python train.py --d_model=384 --init_std_router=0.00702 --n_head=6 --head_dim=64 --rope_fraction=0.5 --init_std_up=0.0168 --lr_mult_qkv=0.7 --lr_head=0.00486 --seq_len=1024 --steps=9647 --dataset="wikipedia_en"
Below are experts of layer 10 (counted from 0) of a mixture-of-experts language model. Rows are named router (the router's row for the expert), up (a neuron's input weights, with its number) and show model dimensions 0-127. Each number is 128 + 32 x the weight over its row's rms, rounded and kept within 0 to 255. Numbers have three digits each.
Before each expert's rows: "comes after" lists some tokens at least twice as common just before its tokens as in all text. This comes from a sample of Wikipedia text that the model never trained on. Tokens count by the router's weight.

# expert 8
comes after: "\n", "0", ")", "3", "4", "5"
router:148150134139085093104125137166134127163147125125111092096121151131209150170116119125137141169144112099180202122125170132134099061160142094146137137154111218142159113128147107153103141130143100154164129173179205176094130113154149149124139115072082112174165127154144153151074115060131136106146200138106110131199140096121150145136094101057146158107098114091095084134157135120099202147122
up3:097082122117170137130152165134152157121105151094192093118153162090118141137079125117158168139118119092136094168161075147078078092113112097141157083128152138129163133190187122161136128133184113134169135154023133124081145115110098104109153165105170081115136150187061074122135108076119182134129085152099098058096130120122099147126091104132116128081122147123151097070097148160153153139120
up4:099105135120065202052128144095196036125119130090107106109159155142083163117084082139099193185137062134087082088151130082125164110133089151163123149103203111138090099132138156143069108201110061135144148146123078104140105143162064210076145151119153123111081173156158100162111147124086144118166155115120148121154100112118082104136143131166085154144081073129125121129183179120094144168080
up5:110119132093132130182089165128085066148148107117140154121186135051123136145106087156215183138184200098141118161133082170108112086089156107107111121116093092105120090157169167143065126121127103090142088137181083142098130112178170125093168159048147115128087082128162109141122190110114134176151130092112115087125091102147095146090112134146059120108115125100142133095171072159146081122147
up6:148168107163110099098120149125144142131108135158092107122142117127166174180146096175098175150103146131115099117155139068112141184229132089140224167116053105092128116097108126146104082063093147112138132098138118143164106108136091142213151136182081117169130111151190116186101088111150149123146136169185104175094136062119142128104125105104135141096171139123112143182120126147172078091162
up7:123166117119089154133179190097166144089157124132061086110179157183120087140156056155109146162103136101105191190076069139135120143156150136132124100123119146108163142050127130124145220151141111125108130186117150129119115092125105098149143147074130154147142144147123103076143152139067141107103184145136127130136185103180053168112175165152117090147177132189063121152101119148144086167148
up8:111107127136151128128099144119155112127106134167134091160119070125148135148184158109121126147150169096137161104119062109156090118136169134072125141099114100103166056145154123142167142098108151143105138151143163165095152108142147085127152165163149165123114063164078139146143182112139156132163078169076133110169103101143091159116078138111136174098109067096149121132123174135137130144108
up9:149104137078118136170096116182139123123133090171137047119163127155098165132102091184083146116149131100141077109106106129110150127112198087137097133119173155102126122108115106148121129084141097209097135149155076106125105119094134115174075108128093076140162162161126089131121148126117099093138134131118138139212179140122116147192148141070141154124088103139108040093202090100153135111117
up10:175089094078100144103130071168122136093159096085153062140117125149131107138053089053122135135126110127081147166131176196113084112140118150118113112106128098119148135167112153120126127164147137130155136178095202101073145100122146194144155111126133099114169159160124138142187109088077124128170119150183134109135127081097134107164085124162097136142059085088100146069163100094074204094128
up11:166149097121151110140083137156141144117147112131175109111060086183108131180141054141170105155104153131154169105132076174178170142080150126146116141076099160150112122147129118116161053154143160143073165164102049142138120167120144109135128111090139140082120093119157173044132128170143167181165128094145117105072069136143103112099157148098129117175145144110142136131172124074100123151154
up12:107055116094105108133116150154104093188157156057132137084155168152135140106154142128118166154053164126142152132094127206110105143126116150116154167109089102100156153123099096184157134107147105110160084151155074106116136110156107145130137129119150088126116162089144171119157085114112053114109160139126075164145158102140141103099131096141097116062166188065152100196093140145109157128111
up13:127144113150109143104074093113140115090151101107131096108086082075177100102143075064126183172131139138106174121083155125093171154117124109124122119130124191065127184119148161122155150140051130151121158068151156143180147089145125091173133127104144188129104180122153177121067170148125123154156159142125097129101119089101089152077121115139076143138141093145109109129137174089057115138112
up14:144154094155144151188138093143125117105047124138201100148112122134128090152129118188130105137109111118152199076131193149125119120095149064157142139147138191107154155112109098122119080106149111113088136109162161108021137108123097147098146170134132099156126164115115106102134127143125125158141096098112071144067181150130075111102142137160148169123076073117195092143172100097130146146116
up15:144183149137135097097164105162092132149151108139116118141102117135152154132074133180162153130122128106108127123135120120111129153174157115060137186125073124143125157119215040148098102080152072077104127093115149144111157105147115157082118186059082165139154083136162079106124083077102116143138090127200107114171107178172168132109157145153160141126125169078096165109090123097180125175121
up16:099161105172095091133150186123118115149129079063135067149143146108143165070121139160115139124183149096134106115088104080113164134112197132120120161096102165110139171152173098176122079113090138162207163101151120127066131078117110167140115109111108149113142079091124129145126134129117147110131101158158151058165118131151084099135122079219113210117118143074101143111082167091129106130160
up17:139153115149100118189125120123093098116154157129175080094138159120127149109021157176109153173164119070074105113147167127095161104102139121133106117144121154153091119095109099100167113170107117097135173168127129094139148085116154152129118117086110151089097101175112084160086085142134038189164113173136091171135108116134073108107149151183181106116107097130068124132073133106158061111122
up18:139171100116114149069103135089107122178141119075087096118185146132090169125121168107106143146096172124188114153155184127105095186104063094122133127090092121125126141115151117106111154079130131108103175158148133167111164154119153076153113114089064103187141168138159176153067137134120103107154095125086164102115152048140155150170135131141127152092159126159181127139138127135127097093175
up19:073133090089154108146132148121084224152091089091124095150183117135144126127073164099066077111100154127178078171130134101180137166195122093092183178146185173128174130156129133170074064065105083042062152053132144105091124068145107089100088162109107077109097107138078083139169155129135171131079133129117136127141101135089163124117131100150131107126147070142171154053051141085157163148055
up20:105124112102123145129157146127134158158162104091149122107147113125088109120126087108102159137150099098095039127140104134147152204109110075164078134145151092122169099166135125174116128158149124069126111078169071132163156160074125113120079118129200113110135133140084127148105158140125129145141124114159134120107152101132169089121165139152103173107131092132056156183158177088137099127115
up21:144149149172102062164156114164141139113130065093117181102132138167086141081153113132121142071152130168094150187100168040092202103093150163130099152167147124094153135161150193121147134116114133157168107138155079120122159161147119193158126149134166130130111110121127125149155176140129095099118105155108131073192115126069156177141139158139103108098090116135162131127132205169162143197106
up22:080171093116135114104073068188164106177128174076122090154115120142106169129126114174117107104146220110120155119082146122171172076106116185124115104096088177008116151057099124131132099102125093132084151121117115183132158162152113129140133116148066182043129116138159131190125124150167142115071199140133099127090097123103144113103155143122147106166115079115159093094119151087103134145147
up23:098146135166125130139120162171115164116175120107091193173116093138117092102128113118149175143140155105120141074131076164095156163132150122108189147143135130162101062145167127055098140150146168097133116099100105152142142081139140078097098181153123182170110133142143150112121134160142161098147165125105168100165127128127136110131160196136131125174118124085139156135125120115106142155102
up24:148134071113083131179151120141151090133123161165070140140124132156131162095109146131146111095198121139096061103093153113082146103153110075119143151100100146093123113089095156171190120182103125130182131138166167128149165091127095125113142146186196110097164159139108135111155066143129063080134112115085182125123096088113098113091115187106094183160116091151106084174170140153151133110134
up25:097127116139113135201157135147174099148131131185114091150112101210155107160151146119083102116168150162115142156093087162143060070130154146148134148048156125136143113135144110192141123171151187026143159164124114125098132128183183120163138124101172153158131143078157108164097176225128078147134136132108088089127136091170124062099102119152159152109038169090074127118114094158191083169147
up26:139088195153127139115063111164122121175090102126140198082166140155073147159142135103157157141134091177121072073099145132092141134095145170149143149129116155165131191102080112119197091112171034162163126115162172136086135167103128095146128190162122050120138160149181120135161104105123146083077111119094086163103105128117091196118128119113173080052129146135132109156099155088091181161137
up27:167109173136144118189100125153111200166029123099102118107177129153074167158124117221148136130151122146190116090141154100127171180168165188120100149125087144112140095123112184146079059136085107109138159121127144117145041119170107056128164108149135124116147066103138173153147133134119151138178162206128126132171027146104141147137115107139120116098143117186185119136092156163079136153161
up28:129102134156084129113139138159138100122133162143141123103098165070137094140072093141096194156158152154164133112178060139135106122155074103154121113134126080124156106140088166170140099155129159117166098160102169135122079102185098122129184090103135089165152181171131117106121133124156182128166064116080101135102126147117152125118148127128118123176108098123142161191124096119090150111080
up29:112123134120115075127148194093147057164079106110139114176144146142104171154111105126122160127161158118160234172101157072159145152179151098148113116105103107045128122129111140121105138129082131109162111125104190155131106174142118139148103080130132135110082070120115134128102142150099090093111179196139131171110112093142144132083130159067102135139142121148162129154145158125070148154063
up30:132129170130123129133108159186134183152156178044090123121103129137167155161168120116123176168127125098138134114147109076104132080165105114113137108118141125128113124164102153162147127137148115121129111133121148115135115090120042188101117150111168119170062130130144151150114136082106109151144191142111159138121126151083134094127117199149074130068160077132117165160143186219148082190111
up31:185154049092117176136077109103052060115105121139159115077081165130127165156156121087127108132104140187136131124164145108089154150169100153069110150085184189111074164144164116142133101107102127110146117123175165115123174084106123095128153129160120124123183152127132114119126086154138097088187160121090144130113106104176113105162126144116153130155173186155117121183155081153091145187130
up32:129100151145118090081108138128127103136121117179159134175188160140096116126098068138153083105113122078131177141154158152078104106073052123146131141182133104100132147160092106144101123079135094082128154110133157107066112101123175161148143159100114080091140132157151174106186182087167183156176153090142154142148138115144115122181164124129126171134154103074115146133147166185149134147167
up33:195105153121131104187097089134088124165123168130093169128131138153131146164092164148127056123060124071144126133079152175164166194146096135140149107127133141118134111054105098150132158100149132132055109175128092158115109170099129160121124144109059084108110142162158123085173146122070136160150073162093151135165077076151105198131182146136117141160149098122092108127140180148135119137122
up34:134115126093129127112136113113121145087122131133098102198099124115187114154100082099205125133123181093146158115182119131148201134106123159092206120118080102151131123128111116124144136151130094165071127122150164142108149067162138140126096111130160087151160164068137100130146092110101157099087117159065123117167134104095140105076062147128153165091157127200185147167166053137119105104187
up35:150090083136078136102121119108142130081138166150108103097081160061164140111087097141161149167102118105124157129148148119112181148145144168162156097163134106158168142166038163085087140115106107128146125083087128132131112144069171097164110151065069122144134183143137059156156185129110153149118120126073226153137132092139169137111070129157072123147104113130122087185122118075132159117144
up36:083159085101114156084083075164137105130067117122149126187188193132093206188119089144089126135146162178124172121112102087145165052129116099139111120107139126122139148139118098124109148137171128147087107100107063096127183114020140131070109126131134142175168140065148113166129151203119148114135152103172086162197169130194118089103155179130197106114156150102108110124171106159164107174139
up37:114141122041161175180120137160114126102152079156114138104156108170147157146150121114103143147117150169178107095143104108130092130103110078086115175146116131130092131168114135122126075107101122174138093071122132149119136110116082074113123109157139111151154157119140136117147096132147076080142161123154093136124124060124177116110091150154147154113155126197087097181148165120096155093202

# expert 2
comes after: " |", "|", ";", ":", " in", " /"
router:125133139053117068109085127122099151111089114105112119158123156146146138178108076101122198229114159123158155149097166154132083079146107110153148127097070192068100084112101162113149165139124157153130080186201144176141092100111159182151177157125089123163145172149164125118129088128176110102090115166155143109136204100087063159129132112113070066084138127099123111175143137139152185107144
up3:105155109093091092162100113102078190156144136119156130119105121162113075117168121153175135128072145161193169114115086122100108069174149150133074091088118126114140210106095098066195127120125105208059167176115112195146134113105068130194187143137081162151134128067094123087122114100082225135184138163106104109136126186153131145212124094125136150119149198135164156143111079154071166167163
up4:133125192167122093155084109193141111071137117132133138108175111164117175168073131156154119106108102180103178140190138131100187122095152080115197106062131168140061160182114127127132092132195139154109124106193118086145123165133172121143087171081127145153144095069134031152103087084144123107172083063122088192120097072118126103115147122089109103154162125197167113133104152134192114128143
up5:117117175179183082104121161098107163142156044097104084136092159057132155098152124097171199150104153125117151181149087159128050139100158224106160130107115109111083095084073094135130097115093160104056157088076107108123156097143091106079155124096115106165135052104092109097120140118127126156144130152078111100137110110126096124113159148147075104119140090075059135134113129116139180110131
up6:129150122126126124116122124131136133105190132152115162094083135094130118177120123161135120162088111070173139143134197173077156091152122137170178164150125113174112139188118069086135108050138148183119116122142157110085122085099138136145148060164089102193145124141113099074084166137109186155087124206145180155180151149136127061140126114175151096155153111147080155192138123139076098106099
up7:136121122138139088120055149179137159152148111084070074162079175155108131066112164160085091144140134127135110098061127109090143128129159105066148131178159135175087164119156114139120143132170101214152085182161120117071110065045153137099134190110050141136143140068153132111120148076141097170079077165138124101190091109113134112103149186144172116100179134132135127090153106102130152114169
up8:161066078131147117105113123089098130132111093068139147143142106116152124113129070152140131175112126130165225120138178115122116156157100152114109149143081090142131129126139122120089092123167169136097138085120132171141219166066169119142121115104080111177085130105139121167129184106064149067167131162098177141088126126137074033170109130132097124155129149074129153125091150117136102141061
up9:052082183110114097111134136152080044088097118104155104168193101169140074103131122097184150131182064098139145142071154159149133178131088077152125095100128097088155168087158078144087126141119151132107155156215161121132100143097115166132150156137097129138020122064152078139100169132121086189144183092158098177084166141071105127191078155149108103166112085118133168174144140149078096160164
up10:139104108074120195130074118055080111114174134101067159091099075098098139090140096134158132136099134120122127102145104065120175101140138176129147151135165143138063132107219188127119140147117137161119084147143138110104172143150082151147125169095118176111099172152188175144186143081135081180156150142131119137112093118122084127099113162151169096136140163139125077121124188166120150124119
up11:169104164141148179136085098157137107131138095069095144121125095155118196182154181061161110163133116079142081145133106131074109098104157193139148170184133125101192116169097174180118169157170130090078076147102127075081084171085124111080087184098090125156074126123242153140101177087121133103149125124132148121150092079146140163107143111129067084146108158136119170184121112184151117169201
up12:150145145108172207076204086131149147154118100116204081132164145136130125169154063146107138109113122170146148088104128137168109054112125137110094125167145093144120156139141150100164105165112156023131133096148099086097100119124138144145167118145110124130071149117140185101114126104108151128191115223124115100131126102120110132127142110100089176091136093205107149152134160110131112205122
up13:112151121116144100130195116152186123142078094064137140115075104123082102144123143112116129143128120074122117157109076061107150134079108097114119146109126106164133102138103109155082162094145212122094215130175080113179119125137144076057104146130125122177138151203220082156184079153121139124138157164168177110136139187132077089137137160144083105105153154139127081055129151175132118066129
up14:081150113181133165134121103126087158119176098135134129096177184179139125098139156204183180096111136132093136111093203121157079082115153141136122158133133159078085106145118138131100043088122138064127083104122095072155139113147166118134128120075130126097156076167133129127121152098087151092128115152128144154124141191182138104131104178123118132138151076178163162152179171098159140199104
up15:176089129104126122041145135120154168151136158088154161129197155135141175132153072064076162069136082178091143067114070140122135141153130157094112154146140155077028168133146119118106153156172117098165139106160167166143150123132146164112128124081094124122076131194117147158124115156103182088143076081115138091119120118124160149100128106118092160121096158101137162137118126135137108172128
up16:084165102108080149095081089061130156186195144154143085074150102142166075116158125106196090156174158142113129110166134125183137133123123143117166143152109152106077145128085111158120127111146174092122149159142115192126116161046194085109186123104130146156160088110143090059157072111173134127124116144102138108122129090072172138100099109119111146117150052110128135148105039142168130133159
up17:062098143110094105151164159143089127145156128072072151147125122108147102138155104089070178194036026160073145093113119118113113119135137156126093140170186092161131132067121116103124147104082184174099143153210143157070110168151090085112186160147131093170173115114125082127081094138066127065114136076098137126118174102129112128081117120158087137101140105113123174109159152136186112115073
up18:097147129162143117116133094092176132074127134132055131130145122153109150097096176108141146171189112117098134105075119142083074133079110103100195097229113083172120108172175144143103154152138153108158134128110109134126169087093153163128137104120134119098143140104073090130163126063122080138157116123086133159121194094146082176069082161084118188135103165117116092098182196178099103159096
up19:134090143185130097091201124086120124110123169063138158115127148117189175159078144174098103128148109135153121086157105085118183152136105151188114157128068144111159106087097148118131175130097125105107168104109167139127121134112108135144125159171150157175116060099066098153111156152119144132157156064165104142137148136131151115167129148093100173174114130116074116212152140155127162155159
up20:101102117204100134139150135183087110151120198140079131132094108159148117154130124136084056165135135148156124158161136146086087102163093149075128161122093161182110098107118137178098123135114068134086161181114109095104146113095127154175097150118127096182136130075108137096133123131104157138167123164086078131142142121154140142128172110185135141090185199154124092164142095145082189119140
up21:148133074113160103154119121059105178142126081086100130093086134169119148123083160165141187103094111111132074154137101114172110102151182101124132083182120140121089098119143160134118146131113168124122191140156130143097116136097124148106140159099103132127173090136138111143060161128155147098147095164174127123131119122100095090129133123111084152155154060172127132097148097123122138122043
up22:172124057147141136108166121047156111114150092060166134224123182071111088150127134111128159106115103079131089170153116155113168156089087125110111142137172146093127114125125119079092152146146122130132165097150175154102162114068108083197191162135137135125173152172108170157126054117178166109160102149153136161143091084092100160143082115160072104130106107129126132147067202118098150133152
up23:130075108101162157115130060112118124120099098058070181134161124163077110141126124115096189158159099169154089189142100129151094088172190119105132192130143085160134143134185164139114072090130141113134084049173126138104123167152112090106094160189224107152123096131094107130099091120115107119105096144157117132127113153105099107109150150136097141126127119138123133097158136165153115112122
up24:089142094068161129167135139109149114112093160058091093065106091100156135127128132183122156205176073141135105107145142127095137104137131090171096113132176088122159095143130121150079115100132117175145134132121088168126099107172165147100111143159103136169135109128122143115167147068141112173171156122160148089128095122127133092164111173137139044131109097137146085098171108183063083165080
up25:105061170172177133187105117154114128045082180139169083126138146154093118132212160136113151214135119125105181119119094173149079091101135107164167191174166158103164182162118136113110096117155177147103089131166096159133075140092164157107129124122119130142140165089133069113126127131107116146187138130129117151131100149119089113107121119172069171121061161133143118156093107229133139106157
up26:150121149056151043189109111153154208107120122093119127087108144146183124178130187149132125130107108110126040076148081109122106168045159065098156128119159137114080126090132106138149138102079152097142128199129108079115151173130188142080151156128144099094111139177093097173121119186109117154096143105157129146153144153103112099151126129116172135080100092144145134083097122169130189117133
up27:164110165150088144184111165138168141104139144135099114117094136138097077063118124171113102119029142114137098137103170178094046098139097133102107155145140105086125115096142122142107099110157119165134105093116125096124162032107136196157098221155122144153126074131211169120142237156109116110091134162115139143151134143169086126101150129136142078097123044158063140121154110170115165147071
up28:181174078146107158146185160099099110115123139151179109078173120111033129113174124113138184110154141187162104184155152122129165131145163088123126110145142111115146105199113174162120130109176157143124133183106142105096139122116114110069159111145161111107169165127118089086132117153119100119090076136181081111130113147114122148109136031167097115105123133121146134129145147187097054095065
up29:125099194084169126089091126164116136103134092172131112120155117188161175104141161208119112125146116187145107140120103121125083166119115092115131072152131138132151146113148169086127096129096058168122143169129130146113092128098110117118134118144095121147188181146169111090101089091181100147131076180163190135108154164117097102145081127190090072034086165074085089109082105124151084099187
up30:119107106149135130122216096136134123109156172105094181113116102099136158131147143136125165093127139113132127149104117105105148154116180042166154115120094156153166138158079156063155116155099141134118110170148115101188149101168077107075156103145139115164163051133088111161142164105113082101118137112121142090111088148158062103151123074143129098074130158159098091143145151119191133108166
up31:094062136074203102150137201122161105178093135140138102163156167125141145115155184124128103145115168137139116089156174096126109142166132161139166092094123104132164093144170163143181209102104128130100148107091135102136114127134178107164104180116095113117093137127151133102045129058101106103131155139137093154089123106161140171108109087131151132101098148084094091162086169122106156126169
up32:131180117171148125084074114140099158161069126120118138134166114192119105119145116139128128173086100161112098147168151170216059131103122124150078132093102141151172076091110114133136071119185168151154118134153156120189132146106125104131086127162095090093136132109122145104119132147148173144119182104089172105141171107125105182103164114152133081109162096098173148148132158107090159119095
up33:163116116171112119130125093103168140129107129159099138096120117094106091154153162128098105222202106078127111138140166112153127124145063166096094145110071096151116153084137155148154147102098157152120181133091074091134141171137183181124157101082146177132098165082125137183123167169119118157169145162105122155143106099184106116106120178155128149073089150088134098112125124174130163086081
up34:133127169116128105172129162127075134138127122183117136133109126139162114108138077135146158096133147164132062156150129114131141093125167113097138156100104142086116111123140178124190139120114074155147122096167148126124085180128135161133126199164112114117169123104075114046186129124182131102141138107169121225133134105066110108073086198074121119151124134112132141144160113120156160100126
up35:153187118099181127121120098109131125082145172104095056181107133172114110107116157170112118090138172129179132154135162092121176103160128130135147123127117135064109144118110099075121077109128102139189127106136160148164154043187112177090131170084142038155118159157113153183203119103161154080094185101121147134115162173100144121106102182151086151089152120104180138118132096115122127144150
up36:143166084158141067192083125143100083110115105166190104110193079087174193099126122134133131140191140116149163117151145191116107103147135136215171172078128127129109148116121155193188067164113145148135106138105082083123107135152171104133110125143151131157213153160131159179144179086130096113199160142120126105124135139081121116093135056082102115165101151160142111094108181143043094120121
up37:146135200120189121104104152109126169140088101136138156208163120175158151164171066142121140153076127101191155096168121172081108102100138115144119125148061124135123123116185166118143129101141165099128078204141124225077098125154116130117082113162119140171150099123163085066169126118147171138150167122141081142148146077110131116156140123089153092161153151181091112118142170143165110120115

# expert 10
comes after: "\n", " |", ".", ")", "==", " ="
router:081148151138052095169105119174145079149100111118097091137161121143180070197149131092090149165163116097096118151104156111127075080165146130114151129107144096103115103079145111144152138127177150164132106134152165219149139132141111127152117119080133143125166118143106065143145155105123143149111143148128149185091143108160143110122143163050089094075133128081122102189143118175168175083091
up0:108155107143156110117099199173114100200097139132160118173136134128147202135144103145129152120113104048122113138149122118142148129129176146131124156170156128111109149077117101023170099134145168198134149121136127185132135159111198167054128079093141102124126122133090130113068132154100108115132143140190145134120105159098167139059122163145123107115110087118098089160121136134120114113112
up1:158105157135144100146174117169163136173105133134088091117084105112098085158144107077162127113157102077050126076088122139108098150199149133097152096151177168133121139092124181163128155079142129141084161084132157102182188113111113106144158081153121070131170164118165156162118181147116150119126210162132112132176155111119143100138140163084164117080100117093125099173170180138103122159130
up2:137165130152059095129056135097170164097144115133084130105096174098131141152119120143155101161143152118116132108143133140154115126071108138149112158148163149139070123089162184105070160142190145133104062161166111145081136137100131084074113155147131114142113119081107114143119135143141125190166170175109127143142154125142169141102149116124117057105079161146097167128096175124170097100141
up3:132113033140174145098167092091175087124112148136135166151090145117184110144161138122149175133098083143125161137063088133146146091088117121125112153125140142134143145103160141074175079184119096102178119169134191190144095135158101149150109177137151105183100131133083111145161144121121140191135116083127089111101145112111159108094114155145122131210199161145147152177087128203143116117132
up4:068119072120151136164184106135181124136101124196148083135198188156134149115112130105119125151097169125200132122132167129131139082139105125144083118105143171092157143165143081087205126151139107117092115104196107150120191089164123157148184145148148105154184142130141120149143154124081108125107164124112132132152129182173133138101132146071101107134085056138141173180157160165140145194104
up5:118074126142157096163107105102122100118105143132136107094155109111069124115131152098159144098186128150102135144145130085126089057152120098169108092138128100203109148134170101125117151150103088140134171120125095091126092159091144098106200155181168072169101117119128083099149125143105199154083189134132149094165139074192121148191139107095105169120172150140099115119097097106127187107115
up6:157100166112065119120079182140115114132190116112106080124117149174132157158170107157137118152175110138136120192190159148148115101130104130138078099106098116147074131130138115151130194143169148152104138155148129116082119113129129108152143139218128126143126154108125090141120140093139161138143115142092126112122111095115144063186114142166119153101167147114107144116159059090094108120114
up7:187140109140156107135136104149142157111127131091218102101154140150092133116130158145055148112159140109114103086134142090118102064117101146130109073127131091078088126073208153129166209124132142098154107200132136140070106100146166196127144171125109151163162112110138160062141150120115060135139152146078127184127113080144114122092128141134103147140165129099147135195132122150118134136089
up8:105139055125122134099172126118153077140122133144113083098108091101057091137134080157097111140138161158121124114085096117149094040169097079098119135164148119134133104173098091117162103100137115165146101113154163142109146158128084156094088117077191102163126123140115152100129123156055146116157163102147165123099135110117141149100140165085196125121068083084178092139094181150124026126096
up9:120104100167150103100164111152123166174109156100133126123078085160082118118156067177118099098158105121130128155139069099111132160124153129096157097122137084133127084140104163141136124088150131134121134113098139163124183156149090149123107123119089079176137154130167127124177117098164105178150176169144142112159159066134107132115133131120107113052113118164159150114195114188083142109084
up10:114152175155122097115191152122118150117088122152093130203106068151151143133188181091183106045115088200108111119144108110153123157141172166116166101097163098167172097150168067085132126117154120164151101135172100122096122117145102076112133144163080131097134087119128071206154075069111194153140106161125116118093117080144143135127096115085171145073171134164109118093148092115206141138160
up11:122128165157184149122166111143169072107105159129138147153127119094110084162106151124153134184167129135122185175128081145079134123117147108081174056089129118159093141123182092109107126064109139166163140115140160172150102110183119104107119149147156113124139102125125110146165108151196148078101065108087201127130116141112078110135144157057170162083104160120125178167070149067087080170137
up12:133144134148132104094151087141079119148138123147130118127168140096091136111166089075113106134077142160167177075083089205130116125128126149156097084175182163178186116105118111158140159136179144103136097202141134148166075068080133113127066168153127130088152096132148119124115193102137145162170152141116111111200173129152172116069133095105149106136117145100171203145128182141152087138072
up13:141115128136119091093175078146112131125130119095114128105157212147088143167100150124123121104110107152103106129103161131071102124179170195090066093132096124078096153124110143147132127085179107129129156117089192180128149078128110145114133085154103147163123091122158163099173147106093172190178205095097147107160144140142137152137106164164085109164062167101101032139115109148170113126139
up14:147122151059147149133164109067114102162166096138131121091127143210192103107123160092204205090056116113091135082104141201107135055093117121119090111121124115142073129134125182133086151149154096121125137103166108100168116135080182126067190157125144114111126113126083095149138156111128158131116127097119139168161168105127122166125144137136163072113182115155132119113124144149145147136065
up15:143117172106111120108121140150145168183097113120145144121114149112185161116223096150130145176131122088117173098144139103158092123132115140142103129118091098120115136166120095095113125082074133117100107151080169116133117148150118115071167088143152090074130123105149138199137182078066166104103063176167193072155052155102144119137077100070143071150108134143178088149134163112124129149062
up16:102104113102129113142096141143145065095151160074093121173115075146148088094159131124117116182151079096181129123193126100153154165158137118123157140141130152102187062128179113161130135125113097133151170098188155173106100120107103127157079108120140141081057117127150108117163152172134167185146149166146086088099135107058141080142103137065116096116072114164168130150059143095109161067161
up17:072130155092098101110059176127088124122121150135099143108080141191097096119116059161158114072156173075118105127193072102168121110125145137109182095064189121146153103110106147170095090069080163095127115100143137172101090100141083143127084121085158166139115130186155127117130111128161163183106095158126115111203150147153144130106097163199155115082146150177129092132106144092133096169165
up18:114182176164183091108090147126134186128124151131125122184082134038127135112117125142090153105125109087123122136128080140079082103184163162138083075142139099127104121122065038175069134135136122051127150214186136186141095088218140159123167158076204131178111111129099145114113110133117122115158172124142108122152127125153174127114116102132097095101166072165134159107121163105161134108094
up19:148118088177103147089148184116138198093138156075135097132079184073161090157106115123125109103116126189135135101184100135107103132107156181071137121117156139142090102110165175073141096106148125133171189131086101117084117059156138100150189166075143104157082091147152107146147101129152133059182149147128137084125096143117061128095052140111142079083159158206130125088111160127113121134121
up20:130115212073110102112137066152126172142094116117096143108166085122155136116144095085077177164103052132078105148130121154060144147120122154118108106140174181179120149052083163136123120157171113106103112143117134134194124131088155115118159137090075160129088143096148127135139084150191134164147118156158133134161113141145046166130124136077107159135066076124113078145092044150193151127206
up21:201084188121167179143087126177134080116096109146113111106177131095178147117131181141144145138161120128156095178125057143138101175099203087087125091122156138078045105153104090078146159153142155171138169128142158176121203107114132093192135101122108105176102178119173147089118097122091142141113113176099113158108097040140077153093121160082193093108128117165126139133122150127165167125100
up22:161140135141188103119095089116159159131096198138082104133078161144087136076096120134169150132117110127084124123124129142087165106150127092158071134105157136104103095090137131139168122074184129078119118134181109101157136088142170141152145158108122144131132160118118137150137153156107167117162101085096147181122123101151091134133103155112063129178091166147102093172188105111135100119139
up23:141140133115145157132134125086153133125188156132149117112094107119110112101128100151142145141145159138129127135141208110102162169166166146053120164145090142045123081123145182111193181113107150141098099089092083155136064132123197109114151131179105115110103108104121108106114164118141090180126120088070149124079112103146117087137150144189135071117127148139060150082116119115141151147127
up24:107194156095196143171181100161124082133056164105152130135144104113178156116123122113116121070122093107072136140119068161140132177086186110193152088168081091130165096059169127171154141137157135156113084168127114140119112090128143077160127147107142128130080105128126147136142116067172162120113178154082156142095153055122096115154149133139112118109100081158120187165132099172101109090150
up25:129142118074115123167121122106104110120160137181150125133104175154149073166147167246168090105121141114092158111178097169096077093150079111088141142118142142133073141116119181154113116107110133128154118126171112152069160101107146114157138099102121134116098112087126090128076090109166194096162119149133150109148107134061111099157113118118111158152147165119165131131164144139160138171153
up26:121136130108146077076068137088148086100159181113135110156121103197085134106128136109099096168134146081097189132083134135109137155138130125136142125102137112105172179146130092140140090108098122107059171101086098119160122116077134169069127119153129105121115122165103085145128033122101154077073178087121124151071183121125099197151157116114128094153085098169108106175201106095120166169154
up27:198206112084139062105177082154090158137104137135117076181084103177187120118064104151100111169090144117118166123112140050114093086076148077114199118142132166139082103088159232128139130132167091104192116159106094140151117142075151131111138159075089124128098144151137157185067142172084170172162135121123143126087168106101134182125129092161115114140062104174138148179128157162102158146113
up28:142098124078054234087149144110126171109105108157124116116185175115136142111143094162079112126136068141084172139154148131110129121134137096207143126096125123114182096156191165145141157105100105112141149134163118183126082119150127069167152146148146093167159090145096113117121105173135160085135134099126118115144179131159106148144087135079185142109113069076162160146108088185120121140150
up29:150089122161112086199152140100140114141141096120124105067191173167098091116135127095070117158106152097087066081147137084163114103158124161134131123103134147136111110072113145101184174103127092173136132154204146190198154140133059107155114164123168127107124185145138215120141117076139137125110088074106155188137096128138165106143180081067150152096098135155127127150103112157133126123135
up30:119122061152091115120085147114074164159114101094074144120092126085106126150136106156183094157139145159129138142177121068100088131119122137167160157125086215121135108138117107069141091091142071083105150133123160140142139127154150091098120043069123154146101181098115150099103161140083149118132151118099114146161075188127158107116101112133078130133111142087174094172177115158131164110104
up31:137083126123143110107159169139155091125145078116104129141153145127118124102136018128127119134145074127105138123162165105127085117195111108088125065174104129100165123096130186128076129118178124112147154150106185196088109112124112096168193143135072129170166098180154144174147125069116203076077125148141152161162108119110143085153114111091135130120190159116115094130131100131114179143174
up32:131121120095142167196154075116092138112120144131045127163092120134162040140187131129038166210105164168127109142123112138105121168112159101110096140135065143132143097055150075039121128106090096160097152077138193154155099145126132115144034155088063077155101134117175130134112111127144087130153117137114137150149100133114081088066122143116124108150157109146066133145177123097109146186105
up33:146152131119121144144106112111188143105159128138145086101169114101118133097169126100146122117151165141190185142081170129084071038123116133131179145098132142097139075138149130204133107158162162185072083092204152119094099092097166111171128108201141110147167160119127087156167069100126122135105160106095063147119103100149132116163101120120101148135158151141164109161169161131159162093146
up34:086164102138113141116145159142148142140138082088107140121164102137068123134105137095084156137132101165103175160084170092148131118160191087131130156142118138095140126161120080124113155163129133086154139095162072115143142161134080107069115145147103158170154110134077118111121106146102093095157174091126142234139160102141090182113060126143108154140108115100115141154137071206109082107070